Experts of a small language model.
Experts: 64 GeGLU neurons an expert, a shared expert of 64 neurons.
Below are experts of layer 3 (counted from 0) of a mixture-of-experts language model. Rows are named router (the router's row for the expert), gate (a neuron's input weights, with its number), up (a neuron's input weights, with its number), down (a neuron's output weights, with its number) and show model dimensions 96-191. Each number is 500 + 40 x the weight over its row's rms, rounded and kept within 0 to 999. Numbers have three digits each.
Before each expert's rows: a language model's description of what the expert responds to; "mostly gets" lists some tokens that are sent to it at least half of the time. This comes from a sample of Wikipedia text that the model never trained on.

# expert 48
What it handles: Locative prepositions. Prepositions after verbs or nouns, mostly in, plus at, within, during, about, as in born in, located within.
mostly gets: " in", " during", " under", " about", " within", " at"
router:457507443451517519530448514494492466462402485520443557539500483432470527445507509452532491529530501486544561500504465484447563546549528447503473525406553486500499502505454480514456527473490543462523554519502561400442505483492556555457531526481566514515528499590513478572428531470484558498
gate0:457500433480516424603573479471520502448506512481569519460520469492526511582520566561445462428465483487509503540487524489521596519523494455543527515514461483574446583511552505445485511519515567470509568548464495494507512520440468481526509491465417480445486525522521442478516470530515566532
up0:426510455458508439586573509484514481467505582483534539450520522498514532626483559569516504483486478491468506522556525517538570526482530469483525494461504490573452497561529565476511488486486549492546520493485484487476493487474483488519485523507499494487426463475451477501497445537572569588
down0:450569417415497459430528484538489456517586477485551494470536550479430460482498483544577449533443504499489556531507546571547447518529498495497499533529549494487506474512404532483481413470545529532454502553546428473485483424553571533505505534506450527526498529535518579550532506439446442528
gate1:477474368583428507450529467536440504538525455487470537580498491537536535518503456505526503515527470466470496481474521546491582497526476511476542536536497459463496551546504515458497535516482523452501562522506458560397493465464489512518508504467551493530518464514392497382467513520473554467
up1:529467405546445538500543450513478543521516462456505549556513500555506557542526524516504474535547477471484493495503498511463561489547523525450540504535491459457500552497494543430497590485492492497519561535498444543448491426472479537528465520513602520542511483498447452402487506485451506504
down1:509445444508478450513476513398488541535479534505552488546484511476441456464431481477490452455512496459408529477438524470492519490443561537487530490494543577432502495446480429537480480529463469543513479478526549525504501488455546519505528431511465506493527524480559544571549471463471542515
gate2:500426544495509470478473471461577494476519444503508526523508506410480486563543451535477540516446528497458444497516507403492515443495559408464445508544534506490505463493517506558430521542530559494484471544453504489512527501527451523499475459517540439494447543476569405572538572480499551452
up2:469512431465492558475484465532477546465510520476552497488519450606563576481551610510466487494560476496551487519522499597495498412502467554524571478439475546522503543472419466498541478442507425488518496511511464518435458498521540495449459545487542530526507447511482540427509449487463503520
down2:457502510486455458453498445611440565558515457479511444516512469496486513516531491540536526547458482569543539444504528456496562501562550541492430487433570534517556484523441476499511525527481557508446594507511454506481514467515469503518510473488536491546462510491521519494496476478575456525

# expert 61
What it handles: Capitalized name-opening syllables. Capitalized opening syllables of foreign names and surnames, such as Ru in Ó Ruairc and Rurik, Ga, Fe, Dan, Pu, Ca(en).
mostly gets: " Ga", " Fe", " Pu", " Dan", " Do", " Ru"
router:460476447469469570534451481470498581480485509496471516480432504463526487492520611536476530522494454492462503464538508451482522533514469422494456555476513492548498539560448503503470560489456547496408542529482518454453506490459494473510538581473579501503551457487526525522422482489516597477
gate0:529526502468425520525414443493488511526500468476438509549499488516479487509540554482440486509497505522503452471485445488492473538541460471453523530474424437492512553528501572480481612416505519432506525520522541599489506514478438505557556388475473538529518488520452553522460595444483515501
up0:527563551509380517510463498540493493544562506452548504553475472549453492541475518450472525513500483566484521488454458521553491530392450462529526542519500491433486546463483512474519570458485492470523486468515526534546463598480385504534474472517455472456518438481474620559431519491479509505
down0:575512518483454469459402491516520513492519445520586553491488499498517503466512499496486463529489496522441563406486466517524453514512511535488499498494423551527489549440562471495425623447495477484541510510471543540545529483556481513501600460478504518444463539499515574535552522429479515536
gate1:500575564500493550402474450458509540474552470552491485548449549394487481518528514477544527550490418468477465488512489367472508457542568479490462528480482496528523495510523468439515538455536533448498491507521482526451423433492499470534546507503506576454471501442493467496562523493509521518
up1:504494511515650555542449494552536582514522466465454433539485440537414483463451469498523548449496466501466456542490535526523530509475536595556535477481525556415555517516470509515529439470497493545490554541488551572561487449501482498428560483475535547500482493561499443505539498527472496535
down1:480492381496519570480456490477490535519573525520510435455537476456521511515451519464442503390509466499472534478530509531522454485505528499488513432532548452477507490513505543518495513453495403515503487425476497503569464498491519439479522512520460429502479485553537542520476511495461540488
gate2:499488585407450493519426459540484461377490525529488529476551545497553463468514497507506488456496545523511513450485462487442459501563483539486492521528480443541513494500492510508406519576464493450463445558519568484465474489475490553579516501516451491515547542528494490484455534459462485468
up2:486474434576599507528526519447500559639502475437508543512534501458460497520527560465487514520449467504490477547511525435537534537474519458483515499500525544462493517453493437502510493449531505521511572441486433512503519459520517493406528503449503544479503497488548549549500492508533494495
down2:540461434525546527482516492499457494507539528523441427444534432490503508445464519493568509491571443509445569505508532541521548482528419527444524528497591555510485549499507556500518494506563531501509552527524481486386484488471549460485447502505495456432545538430607543541591524488413449489

# expert 25
What it handles: Capitalized name openings. First capitalized pieces of proper names in lists and tables, such as Bl, Sch, Lu(na), Mil(waukee), Cr(imlin), New before York.
mostly gets: " Bl", " Sc", " Sp", " Pal", " Bra", " Ro"
router:466546519471518418544480526489445556463468482513458527585463491487479566495506551504484516519497464591562504554498450447478519528512501482520498523511532459515450500518496465510478536497466489488540506527456483469438519446530505554505486497526502462581544469536586509477468605503500591515
gate0:560493462495565485540488496532469495465496453502462440444554540500479464476502576420542405520470461571526433466438509470506494438449465511502411481507471455472522515495498442407496484522506536545521523505473533518499532456547467484516487497474516432605460513478533578554474549533511535511
up0:478498474461559480529515535532530472456509474508506427521527550568474427490523516475548446542478415539505537474471503478494443516443475541538472464523532428485504507432453526469495440549601489487486502534487537535562510407551439504525464482458515444592467495490514576571483540478488522489
down0:609484489519458485531483496511474433507560539564497467507470569571465484516494514440537514513519422508505516460397484421542451468563515487489475523531542600475462506469476439457540516463542468441397518469524542539533483518518507485542471454446470492551462487399510472518480493500491556490
gate1:532528429506503536577486527548464464470524509549425508500498519547413442413477504493508445463468440485490489436530476503515453490464507463446453538486555504473553516524454535455486533532439491517512495528485505362506538480498514553463437492436556494492475577513522532524535560573530511450
up1:548517509516500451412507506498484562474474558500520499562483476524497587529469500473458552547504517483473511506537552463454520540485474518505480432584466531494420468469482460595488515542504497487493513492444442539418490506494539522492522493559462433500502426481451401502439428501457445502
down1:491477501490486465424556418507445515544515483461543559482489436426478538512382502504516502560512470522502488516606562578522515521478516541517428442549496521544441497552487456499541520487499517540500513448471512460427479518503470466506446485511526461528500454500532521556522470419493473541
gate2:555453477470559525502495508536486497548467488472538502525506440502536491499509472516480525541445520401449526603612498471443454467410507443436534505425542521525503495459531504527572524476468492519522532449481501501496487508482431522525516480546536514501482544520546503458496482550532520563
up2:566493402499550506487477487560492517523495428472495533534492474542550448478483525484450518553464556403425524560621525412473479483450511451419536496431481514522524514464525542562562524479482525512512523487475505523555478463450458527543510507544518542522422523464522521476469524522568563576
down2:478478492428533522387531544537442505416527525496509482497536521468501419419514521502521447525501550460510574589526452464527565494511530479373477487478496473509521496453500511555465449441509482532451450468543515467580491450451483609481527535511523553457507529522541522513494530489510524517

# expert 55
What it handles: Place and time prepositions. Prepositions on, in, during, after, through introducing places, dates or platforms, such as released on MySpace, in 1574, in Bristol.
mostly gets: " on", " In", "In", " during", " On", "On"
router:428537446495502508460482578498463465494463450502489498523485510449553481471504546494549509507530473525538546522476539477466559508529554485502493526434562458498445582500492470542488481523521505460515471498460499414482494429514507530457553533490502499549547487546575487498543519483480544459
gate0:488519508490516578523495493465501442528460527480484497472564522592467507523455470489509539517522514541446473500494542574506564421452503454525522593529547488442526531505512437499431556545520495436536516434523532483581476424467488495498502537519568552464508539467588448495454467479512508467
up0:520508528561445491524518520504531518440469468493532507482447498518483471457480518514522475426462470464482496509512539436419488540546417486518449532469493457463581550502565473481569425554458494503500523529534478499551499495532478475510450488468526437471523530448569551482492466443538490461
down0:440509533481520550576501526486462510470491474599508556553471515467524599517457476463517499518529512505508505544537513547484456491523513493504583534537547426464529525489568487492519527502504550471570512421478506475461569487579442447521479544513516480535501518501482449504398564505522565521
gate1:502457471571537535490470390485512515539499535521458482501502527430528540461489505434504501538530408430562528510478535554510506472564478502466476465493533439455482525559554469438532492525536472534474564489567578469456487477518575441550460453516506491514514529556486478502522535494505561507
up1:535514569474525475430513515589495476454514396498561522461525454504472437500554484544552481466403504547411511478496452449517487543456512442585497546513440586516513566472549481528509508467499510517561427473525527530523497507493459569482557524523481506504507512423528531513479468518478513522
down1:502514565508538478490484422481486435459520506441458483431498529514543493549509458540481544561543478473452457542522570561528557529469489503475492513499425447543476505434505545545520437459521491540529500516511471557451467501512542519476532491508467461521535509506474477577506532468466555454
gate2:534488503457563531531530522490515487512549505505502472533444488534468510434468437521509500533461453513605499507498428515531506543558509542518531497455459489477495469490530594571491520488540461510432470519514505516477459564384497556473532495471557465442500487424487448447478520480445546544
up2:514497542449468523532564511493489559451541526440553548535451477552478449556549535507548501512464456504585522483437483480503464512537475489478494474516525592468444511544523607517501516555545488409466440485511449523463486533427473567489534502474527514381511490472577494497528499468424513432
down2:404517462582507484447604530495569501507486498573587476549564592503516462464414591495470488468467538505441457460506508532509522481543497537498465532447585492517510563489503511574512492449526525524525467510474564490513535490417526445486531487459434489543506513536495454471500517523472438521

# expert 46
What it handles: Plural in parentheses and units. Final s or d pieces, often in brackets such as Date(s), period(s), plus decades, units and zeros: 1930s, mm, 0.
mostly gets: " mm", "†", " 0", "s", " feet", " Length"
router:473516524459577491479489527448531499496538524537512521534407461407521540441535525555459519538525522497486479591525526490482520490495555435553522628411542513452457486506488472506456505469400503513517490494434537469434532511540528461446519529573578509456500505520571551509455506485495507479
gate0:534467551535532457499509513422551516535494454515398493446482477539507437461514573518571474453471496532500498570516482538527551501506543575572505496463521473517469485575521473495455495511505477505496432473502518521610594522526573483478562512578496540488550472493484475436501533521506511523
up0:427445443499502513454485504567429475517478481568565513586550513441480558531474484526495497496522529445513487432481499458411453486469509469431513480512514482472519518486469432491511474537540442488533513503517486457461444513484487461536440497491527467519482559513489494532568453499527516477
down0:503516518511463464587511482481433486468481584480449508535492476593518510530448479482459506570427558488532588528478495494459530471473453451512501447464553490494543476502516478528542435517546527446467544543531497505561455458475489462531504515542504502504527489530510407530521518456509494518
gate1:487432508550542515508513515607457519511466495485578497617512531456494506591515469489470579488572437496547547521447544445535482444496509485493464476519501499456488460464512529534445493456471476462535539471518488532389519452542516490490452496495541489537428472406497556531419488470558462449
up1:490439508556451483501570526584463505573513479520466498516572511447480525547430463510484463409530497520481510551457528514531486531588470476483465493543501425440470483522482520514504476493442429462491512526603556431522511489504563467498490501495530465575489444518455516483511458538552470465
down1:548553491457505565513481521475551490475540463502486503620453592525491516496496521509434463517560481470420496479490478501545414487498493571471495491450458506616442427496497526416503491501514576537510460509493514455549540500483517457452538524497531592479486488571530461509479531520547530485
gate2:464491461494481447486427594603504484496547511447482600454535453513491456508451544474514506468485481421444436521520476377418456594549515471523433550477435461493406501461473494454541470485436543514428499542510493477518494461471508607465518457526432545480516515550524468448516484484453481497
up2:530434545541503534543560470522466533529488452499500430604560512446456500491524498458509506513555472533506495489461542539576550448456428526470524451532579489485562509500502570558500571504598451545579530483507506503485552475535456426575536523501515479523436439431475482554428538524553526526
down2:539564517534444528530485553511485544503471554532529566475484462570527445466548547523507405527541521516486493527547510510506493538556535441516464583503442498471499464442432440483466433490524423545497546460507502557468457504523419548514608510487509532507487542518537561533530479442467468494

# expert 32
What it handles: Mid-word fragments. Short inner word pieces, especially g in Demographics, plus ric in Agriculture, ou, pec, and relative pronouns which and who.
mostly gets: " Bas", " Sim", " Pop", " pm", "spec", " Marg"
router:420567523581536489509475591480466489487484512478502603507439517424538488528561527532549538560485510503536478479561481510450500528537511458522477530477478506401374448486486476458489535442444533444472533539443507490440504413504506474519533529560559522525536463531464525568560533449454563534
gate0:501494550458531489520508504450476547416478485535487507488482525394551534445492484399539501513455451539520505513525481509539487481510481458460482525562442530407570469498535474553419489502546498512431409506508503534530523505505506476506548495509493496514429434523527510501495516548490525502
up0:554438463468468512454488512540558529485504491481539457518486482551488493570535510568498479497546516498461508503469545493465533551472521550494534532499576516579487548516482565471642497507464539565559577545470547484478490469534522503552432533502497504500558500501502415500511467492514472454
down0:491594505478442557443567505486511534411456517504494468557452488487574501494509582480543465490456515491477602522506503484452496470449576528511535539516486548544495451546484488550477507405480515533474520508523485465470415484492534537497494502501495519431489528475523529521518425499483463474
gate1:531501494505547474469418559479532570490534483468547532460430439512494464485523546509470496505477578464524572475519522507553543501470591550481477486516485486466409472484504473509440507399503424520488523521600483525439495489432470546452498562448426417507517508542503582492496533540499461549
up1:521467504468449422493403537470491529509535517468466560500444459510496471426559524537519543457482521508472609476491544523539515428482501520471444468570473541427506487476527456546491509490568490569510481499504493496492468470421464521496545471463417465531479502554527547576551499512533448524
down1:513487507461468574431402525529452500520476543463571559459501519609578536436536464499509513553513539500506569444499525507526422486521488484432534491491475485485506516481424520518456489489500487494522466413531444503470501524435537441435503507502482458520445519476529526471529468492510584466
gate2:511437474539458432488459536514516450531467487536492550478475533536511499488553483493497522497454607507580389508435475501472488489518440488475526454543548438510431488453516499510435496460458519443425496509508491466488432432521511547472468566493481522552521486517420490494474452485479472549
up2:462476445526510484463491495546582380504482506502479483430453599434527512536505449428542500554488476479571449525490476453514485570506461509464520524449525463503523479519630587513475455536472481486477512497496535531545487503539523509451562480474441450532499536502546433507445510464449515559
down2:491486437573535553538471455537555551547575494496531464450473530502500494486544467476431477481503469547531480432444424431463486482565535514558483465499449501503541482438481459495408550494471617429479499570534480506512562544543522510582542491517510525521527513522547509501503467469539573508

# expert 35
What it handles: Numbers and counts. Numerals and number words for counts, scores, ages, dates and table cells, such as 13 times, all five, 6–1, age 65.
mostly gets: " two", " three", " 13", " 15", " 17", " 16"
router:421500411496496452532492529467463484514482504545452540575491464443549509450540566549534492513500500528488537524491488406482544507520541471568424571450526472509511496452437482537482471491463522487515515517489453459496510466498506487483512468547496478520550453585528618563407541482456485454
gate0:506471523505466523455500475454463515525494501489503449430551588460452482479514499395455521539538484435476528497479554552456513497530508427470515490534533565448452464600506473506473517348496459530488587497539424483506470532434477521510519469519445432531454500553493465491492498487498514539
up0:493520536551478513377580528449465490585522521507499461465521532418438471476537496414469495517519492435501527555492595547496472468475521453503537520505571482464473464554533439474498528399441546506495515472451496502522478482479514497498537485571495527474502495569473537536497533451505481539
down0:579471464533448541533517459476530530524465533540461553515545501399499561523481513404499530479511473535470571510555480495499481520504579417512535504488468512454459511529495495499488471559449506459486480441510497541475535511432485454512491540492455452537455533439573519489440469553408571469
gate1:499525474496567424514550546500548446522512445513477488554490538496522468426576419486479485417440515540495524475523525498529515449549497530467532521565548475479520560576513507548512405507475494589480476520516525457413545569484542499517546534507420407538442500555466519543532450462472544457
up1:502546505457566462520593560492519484526463428489543532564477530478500521438552451490463503413465498545484502504531525506532488440508522513474531529549553504490514550571508509554487412527486492562470451477473504464411534560477477508444506569521430446516440503538484551569485450420446533426
down1:542494473522459522549431467508557522498444545468473497448528510479454516554422520443498540491413460470465501476469537472541466556428525466459509494476468467488537458462486417455536564435495491548470508536441583512532524438515456462533519482460476550603502482475559489482444483515518504541
gate2:459501501509479523483520473438428495523485461473519510430501488556506486512478370486556484550390482499520529447497573545540519434479477515496554504525564517528560495471538566479551546420440451516535472464513533432468531450504511516463600537509513474581553463518484533462472498542506496453
up2:501543513472527490462504478475536443508542482547551518531523534535493525429383469497434453560532565508557523563502454496531582519435501451512494497462505420439503492505472485472494479426435522507554463504494529565462455551501539480452462508520501455488659478445515433505520496493530444491
down2:445554563552516499519482556449502520525475546537494474446540529463499570475523458490590457506510442480494490551498555545533443462585471542488517536548533549477491405484550534530476559375506467517460564490546555498499539491530466568510590498519467511494491500496500517453445463489498514465

# expert 42
What it handles: Plural and noun endings. Plural or noun-forming endings closing a noun, such as s, ies, ons, ments, and whole nouns like story, works, action.
mostly gets: " story", " works", " states", "ments", "ories", " activities"
router:481494493415517511463460482552522467493478559477439522503458463434557457411539550557499456517584527530506526537468493488478549507561469511476473588477489487483525470510423497475497552459467481476517527477473542507465548412554510457475518479552484498514528481515515573547465557503473519416
gate0:546543501515515474438502439544511528489464534380615458558536436545473441553511560520545556544520475437501493544512532471484485513519490471483454493482503528478490616610460435486563514546474503553509451456517497514566517563551516475508481520460541508466468545530494544564477504493473468444
up0:444436522513533530545554581416464448465484478598353546441453538416534513475478470456431469534472507548463506507510425538519461518472463480516477518514506485483481398395514550479459495464516481465499470514498484511438536484468482522510506468523465513550476469477464471464557473491506542524
down0:501465486595541497505519439500472477478472546523439522500466529486511482455468483552539543462461435562510544540535520483477551550523381462547549525550527462454475477508461461481505468536455581453537477506551471460485563465530447515543533479457551491442488478454532506478454553516487426519
gate1:453582480489457417531537464505513527512545444511457445437530573464502471483579527508453469462536476508488537529472406503479496558477450484493499532501563496481555472510490456451521514438514505523498502392514481485534489525537516538556508505600417522459499560522516509521507493458482516482
up1:488561503503403468542547442493489554557557483528469444490546587453491439511523546451489466477577470489512554522435446498463524556450463488551490493513554489449550504522463479454525506458493490476492443451476523514517531480537545523588555451494453499470518570519456497499509517496462481521
down1:547451514460451533515462567468498467500544530488508481530576490514468468458484496526493541477464504455536523503589502497559397491411519494493519484440488543587424515515512507427472438470497460495512499452540515543462483455510510465478398527481514529502508528437467496474457472471567490599
gate2:492501525530509506444523501434551439508522493491464528510496523470522547562541443451588481515515466517516468492520473477492413436518432537448627499536467505490540479496547440446439473519502491470526544534497487401514529468454481469456526535508523532497550542496457459525460506427485513508
up2:449480546520495542507485482481525523432562528577476530540518479453499515539517480431429543459511541532510497495481555479453446534490508535496597492465532459439505492450525476449498489456530524483534514480440507517549522524481539495541484536423524529494574609478421528513505514431554526537
down2:521507506472537492463487579490495515528540494506568583532586536519513560546442523512462525445508511530549508497487530505467451480543518503462497480548445484470553512530532454531523508491535508478536514571510444482504540526521458463503552548572558455483563502488446469468495504511447560536

# expert 7
What it handles: Lowercase word-start fragments. Short lowercase word-opening pieces after the, a or a bracket that need completing, such as p, g, res(umed), ass(ignments), l, c.
mostly gets: " p", " g", " res", " Th", " Sc", " l"
router:527520482462506515533488549447477493443486485496433481526417519463518500500549534507488547553518490538494529515486416473487467478481465430548485527472557520529522444635463500458459499417398561499526487521485502510392557493589560463465540498505560430507521510528598521519441592491536562479
gate0:422568454510559530459496559485476509564518510492429506531527487520529477553461470523570483471555493507463468558432473512485495469446497484454520507576536508466539486551605530491545497433491548540545492542507591429471469508546533512489559469538496444525445484463540511528530508435511455531
up0:544475501513525530453568514528477540415520558545508489543483498451486506491493505516561545499470582591511446441518472524502506517545477474442514610517562525463583514451507506477476467515480445511466491476532502511417480437533494492485461517529417494563589510451446539507474508573486461490
down0:542489473566548530447512530538542528501477514450494514570506507399460531511460517512507469550512457480509430583392463471462527499546490535474449569503474506512506514514474514537490513517407532579542432505510492440520459564505443511489450424465511489525497523449495492511466477437529511554
gate1:523541492444494543438475468510512500492436437512547513492501562480462487503451514505516571558556516514483502514569500490499512458425427532521517436472536486496470452588522499494402586497475458466501473514462536485478500453493485469570497533461527511451486504443553495498519508535441545496
up1:495428518530489440576509561511468500523505537480535509550520445560517521467531463526548494515486431501521474518485490515509479490555582546464502597555450528545497536395450515540465454547514555461465471502545475491473488549499503535444529516461479506584526487501490454508510527450526531504
down1:482476470492465466605492427493416602511459464608414458511522499485478516522504457531497484534543414539456444487538505518514565504510463495547522482477501557499527451515501564568477510496483550475481533463452480461457436477519474492530525509506463431517475474472536505554503471478520529512
gate2:525499484430497518491539462464552483508414594538497451526467531505427528467510439454502493505548399477431524541440510499517515491479543537525530443495519538464515503526474364519546508508454448525491476472531460527448468424523524502547546510516515487442528454503517484467504545500510540586
up2:532534474496492473539515441474505493480531511504522418536506457415545545458532429562501519480464487442512547506512552459584507479468560492565510485415547492470555513518433470432462566466452455506487426520523396511453456483454586488548527536563547499472472475534512525451517478473518524531
down2:503493513499507543520500470536511469512491513471418395517552469473563434585527509536511497500486550526507500509513520502527452497487518515528548614476504478477520530484473494538478548488440591430520485654493538560500599586507461465531487526555464480512516463477505425544484515453518537535

# expert 4
What it handles: Plural noun endings. Plural endings on nouns and names, mostly the final s or es, as in soldiers, Giants, Socialists, Norton Motors.
mostly gets: " soldiers", " Rangers", " residents", " Giants", " Americans", " Dallas"
router:498510499489605504545456585481551531500453443425445497520500480418525464501568578509492464518471437467553489508533444481469487513540536461581465546505507479472476523521459458444477486494515460464530488455392453501466589434584522485453484517570552489528520401590529571432461472440460525533
gate0:445508526466542498520502441512485470531543506471549465518545496486586562599469493520562518450451566477520546500463533453417493529442440504494474505490489470482523508433514463528494490575454498501477494502442517472465548459503546484489480482538561567490488488453526515540567504516498509512
up0:459521573511553451518426484516533512463535517454515482542514447461614519541464436531513546512438582466501511521486524514528489485483466512499481558490481474511556498424526482430464480565468496437477503536455474503444563464540487490530478478566639519509501491483464452533518464519462500469
down0:455462496513548528565564514532512537512365465536510529536471481524463507455468493466531486595570479503479476532548527478562447494537541516541505435444489501489556464490518498498546514496482489457504492513459470479474527576553502569521464485490428500565459535535448462551539488603500486506
gate1:473450519555450541567523493489486458482475531482499497562428463516517427490504516506454481557416530449464519535552527477446537494421456571510491500530532501492492476451503383489507494525549512478528547590475486504519449500540565438539526503532496449507511557522536480465464473505517502502
up1:488472532589448516580543487484497470433447498483492479564488495510499444524474521481478442552433493435457526555471469452480537512430460556511494500554543484519504440435515403489541473550600508498533541546479473538481411499525548465549527518555517439543531518524507463501456468530531534530
down1:481565540493553535503465458500558532471486472461437460532582482476489568525509512522504546550493468514469554539433469534543566498544480527472430511556545558527476533561511449534483524444504539527586480472485531537554519531440501531528535498464480566518536604440502511472488462529522538544
gate2:557472447500516529444499443534424369433527499515548560495472580412456576454478475463563516550459484505500442467467501527460487484558450494564512462520465557506506508542458480457466501473493514427510511502502496471551508536455487498539489457553547545485535469503470471439504500617493513555
up2:442522513518488421501525492385461506490526469464502526493510487502525487523469464486495479592491546528481508533426474479523484544471447448390545542451488489541532434502540469494488467489432548508462457531588470517534547480523463553387506531501568482522447528523546472509514461528430495496
down2:502424487517460449548445459492455491435522490448515556488420531528482469530498455459494517436549566495521536519510523541496476511498540467474469498489535489458437477513474513534519502487548494516488471482514429629442455531485455471556560432480456458484510433447503480449427496521531465495

# expert 44
What it handles: Closing quotes and brackets. Closing quotation marks, parentheses, braces and brackets ending titles, names or formulas, as in "Confinement", (2012), \mathbb{Z}.
mostly gets: "\"", "]", "”", ")", "}", "'"
router:460519443500461498495470547420505481405503472489468550517440429478599507443512552529536467521526463503464546550502465468491516546555459483509524477431521422452459494488481522514509505459512455520535536519484514489500584450523516464442507568605545454521483477500574539536459533478481546455
gate0:454475516460486445539432508484477556480545570545536556468492464499524523508465516471479465509470576545450506535504545505509465549464459499466463561452523520450538504513493497476471571496500466575528551519507552535577479486475522479486479525541565548530463484510503480513474480436471492511
up0:461460529482472486539461500485478603475528566473551525428504449551540532519444491478457495492475588562502492517514510497500430535494463552469465512480500540485513490473515486424480535464496432569540595548537520566538445534463494488478487505590541514469555498499521484529467501433484542520
down0:447460480526497506520510466467516463504441401513526444487543515521441450498477489514518498480522486519422486509486507528508557473541480507481613557527540515401488523492541518545553451531439503498524426389498592507570517453465497518464570501559465470445457487491528494515458410509559517438
gate1:489446594498460514547563390463580469534466421487504530518476495494517505513468417485473611535443482508542521495513504499509432525545433545536405528467473541442500514463463474456504516481471484507468444516563537605535525482486522538585519488466526461510503444517537464544514505468519482475
up1:499541405491528538492477606502448510512516566484497469505518522483515465507501528509521390498531446493487493485508506519471572471431596419471558486478489424521481500527504515552522477521523489495532548499457438429427502538495490486422460496531480556465541531469473547436527514556484516567
down1:526474565514574486583461468480497479478499529477468484472507438447480531577480488477458514574397523531469497495502498456477409513511491538505476459554596496552516507464469431537446530486482442571518462537505473488570528497519498491443517514418502495523524555583483500508556493511436523497
gate2:452510525447530441443462396560487490482559497452480516451585490447478541552436556566524547487471520463537508513479408502482526506483502511539469570437529518489532465565474574440482474472576499418479479497477524507453559594492556532523577517482497539526465543548468495500501460536452451463
up2:500449498477452454418458435524547464501567504473455509443528505461488488541476548486456562500462502460445518475473454493488494499506547471559489539505506487458534507568433564410479447507604499420482496463472484503455549553479532482471555536440497547530495571520456529478491449507475479469
down2:467503483485525536407437476531487489541551445501539499468494457491514478445475522482521496481540466523549470430493559498501484460452499415506505566458509526475563550490547455544499540402534495480442437519441504491439448432505572511415504498512474477536504497559485481547482595547579542503

# expert 54
What it handles: Apostrophes and name pieces. Apostrophes in contractions and possessives like He's, it's, Fitzroy's, plus inner fragments of names such as Ball, nder, hi.
mostly gets: "’", "'", " Hall", " Is", " we", " Andrew"
router:446485457437546430523479577516512553455508481428506484492462460515501503523491538499507483482504532508540572530564535478473544507527476470535465479461517494537453479523466481512492514511526458498491502506431417485468562498449493512461527506588487437533528442556495464555461492475455503452
gate0:486519492504460490493532493532503491500448511491468551502500505365447489528544509515469448466466542531507565505521458521547458502540458528463568507535543502527564505510459511462499555482568509534519536564482471519479546495526460486517487544606513522600500479547478465508484507492499442430
up0:482485541545462484469507512583511531514426480512475488557461473434478498513598506518440469480471561508449508505522513527562502508540484555495515556533493514553519441528506496523456527484481520470577522536444392498502521500512443456504488552530490555516510470502473434510529544484520419454
down0:548529545549515484441534439562501501526416529492429513451512436562413532494481491520426530515473495503489517481583522454475483453409501478484518457482480518448513479462508405512467500505471453495499474467567502513532536514519567488446517537436475500463536500510496408502548512529465525535
gate1:500518449520551447427552550469483453514465506487493470557470473487535520488448528563477555432503463480473494448539501520577569501510483491519511495508486509515506480444413535529560483566573468512459483485463539469445457547469499465491540558482535512503529489575508424557438444509492563495
up1:499539500467457519519484506555527481478561535473450480493484579573510486468559496552490455532528510515531496608480464504454468485527499462537436541538497520515567492498555592420399527536505511428504475528465472542494563510560502465443511419498497548509466458404469480430519429477536503514
down1:512456489518526513481469634418491463492516499464487545547499484445496502489471537494474475549445495547499488443448524541472486505467464471510527521447458511514426398481494590485417496453521559538498454527501458465525495481466476467479520505501486460483539515522533565497503482415498562478
gate2:472498558472459490397459473476493504486492502492536454504476468446514496494455516488515431562463574448457570536458530503495460458514517500401423469534465433497513514460503492500522505602463499506549532523489536493543509457479516460557525434536515523464546474529467496529467481487619448431
up2:512470458531534509552480492521477462505564467494481552476488554425492499454524483496476562495548448550555421459527478550530513581539441497521582548439532557521451500567467529520479504425521477510449495485537535451484435494516487547482434508449556496544484541496521477447519494509374511603
down2:436471483498510476484524518452507501523499547455557490511465551493507454539478495476581428428411493487493449491467459466551556514540528500571456510451473515455505449488413517487484481475460488506551464487431458472548412489480476482422483518456516524604447504518423517427427517567492515512

# expert 11
What it handles: Adjective suffix pieces. Adjective endings ic, al, ical, ular, often mid-word (aesthetic, forensic, bilateral), plus Sp starting Spanish or Spring, and adjectives like local, similar.
mostly gets: " Sp", " similar", " local", " mass", " real", "Sp"
router:440591480474545518458506502461500504463447538456466520544474506491561500505606529486538533554502432604489490486550489460482575505487473393495510547503510473499511494507463466448489522482487487506496534522506501525456554497568556504475514478510514447527524513543450515465452505431483487486
gate0:501442539413455585477496482399516527525525482456523510456495539489454543575572512481543439478494486544524504544409459457463502454412499511469443549505572465463471466506523501447496473471526494520478572572534539485459443494484477483511495464443523488563539456511510543509523493529524409483
up0:479507524381426536467472507450473520506490477443454488482481558512511525573552493471564480465497490500541505481459436488484438482436485522444504546519541478484478482547491531485484533485525479532476567559551487540473439493479488503477484505475457471560558480550473564474518469502534468492
down0:486502510592528537568556439474541509473544459480459438508454532524449533523477554543472480517479526532513507473540405420497582512516584469517472480515458451538483495559490436516448534502512562513453539552480527534500486468508529446632503482486510532490505541568526544543475389505422489460
gate1:508526498493534481497550507543546493506491497487462445482499545481518510541547541403543488571497484490533416464533509473540480417456441450543465540468454538519487486405479508588510472516508478585483493484468504504514471500532415497529564529515517495536462518524439547521468469513528473501
up1:481489488612378505497545447442530516527594490485518543518470520511518485492444477512446499555561422507499570562547525476507538547480418516539431550522522517458519576592474455498516500542518523517538411539508490489532543538480477515446464473435461496544508500513541496497486512436475522440
down1:474462558444521536500493460450512456512467532401479470520565471512479549502467482482434527455486509527476484446574457414516501485530413497432472439509494556516450489553528592536565501440544502564516525519498511441534501445430565565454451499506501477484489447398543483491461543508552524489
gate2:546451503474467533415514554395504493480467483528458492541487538500487464568489498479491498496571465542497494447523548522519538444506359518535422513584513557468471514515530502408545567516528516425489526450581396402563520489553521521490468502534502461548518509580515484525467519553517467416
up2:515557505468555491595541518551490587476454485479535501485484488492495537514520491463542483495471468466467476591500485497526474536473576494481600512467483449591502490533552497557467469469434511537470535540430603546476450501472495494471520522502483495492473498452446528514485469460513514601
down2:492483537540554516531507553501422423504505384503531522529410479564490508497528499521499484564515527531542450476536530555494486556483467444465493515491490463513546421500508480538481419559489508524473545513469485410539500484542555527514524553530456446504551551524517516458563490475502486480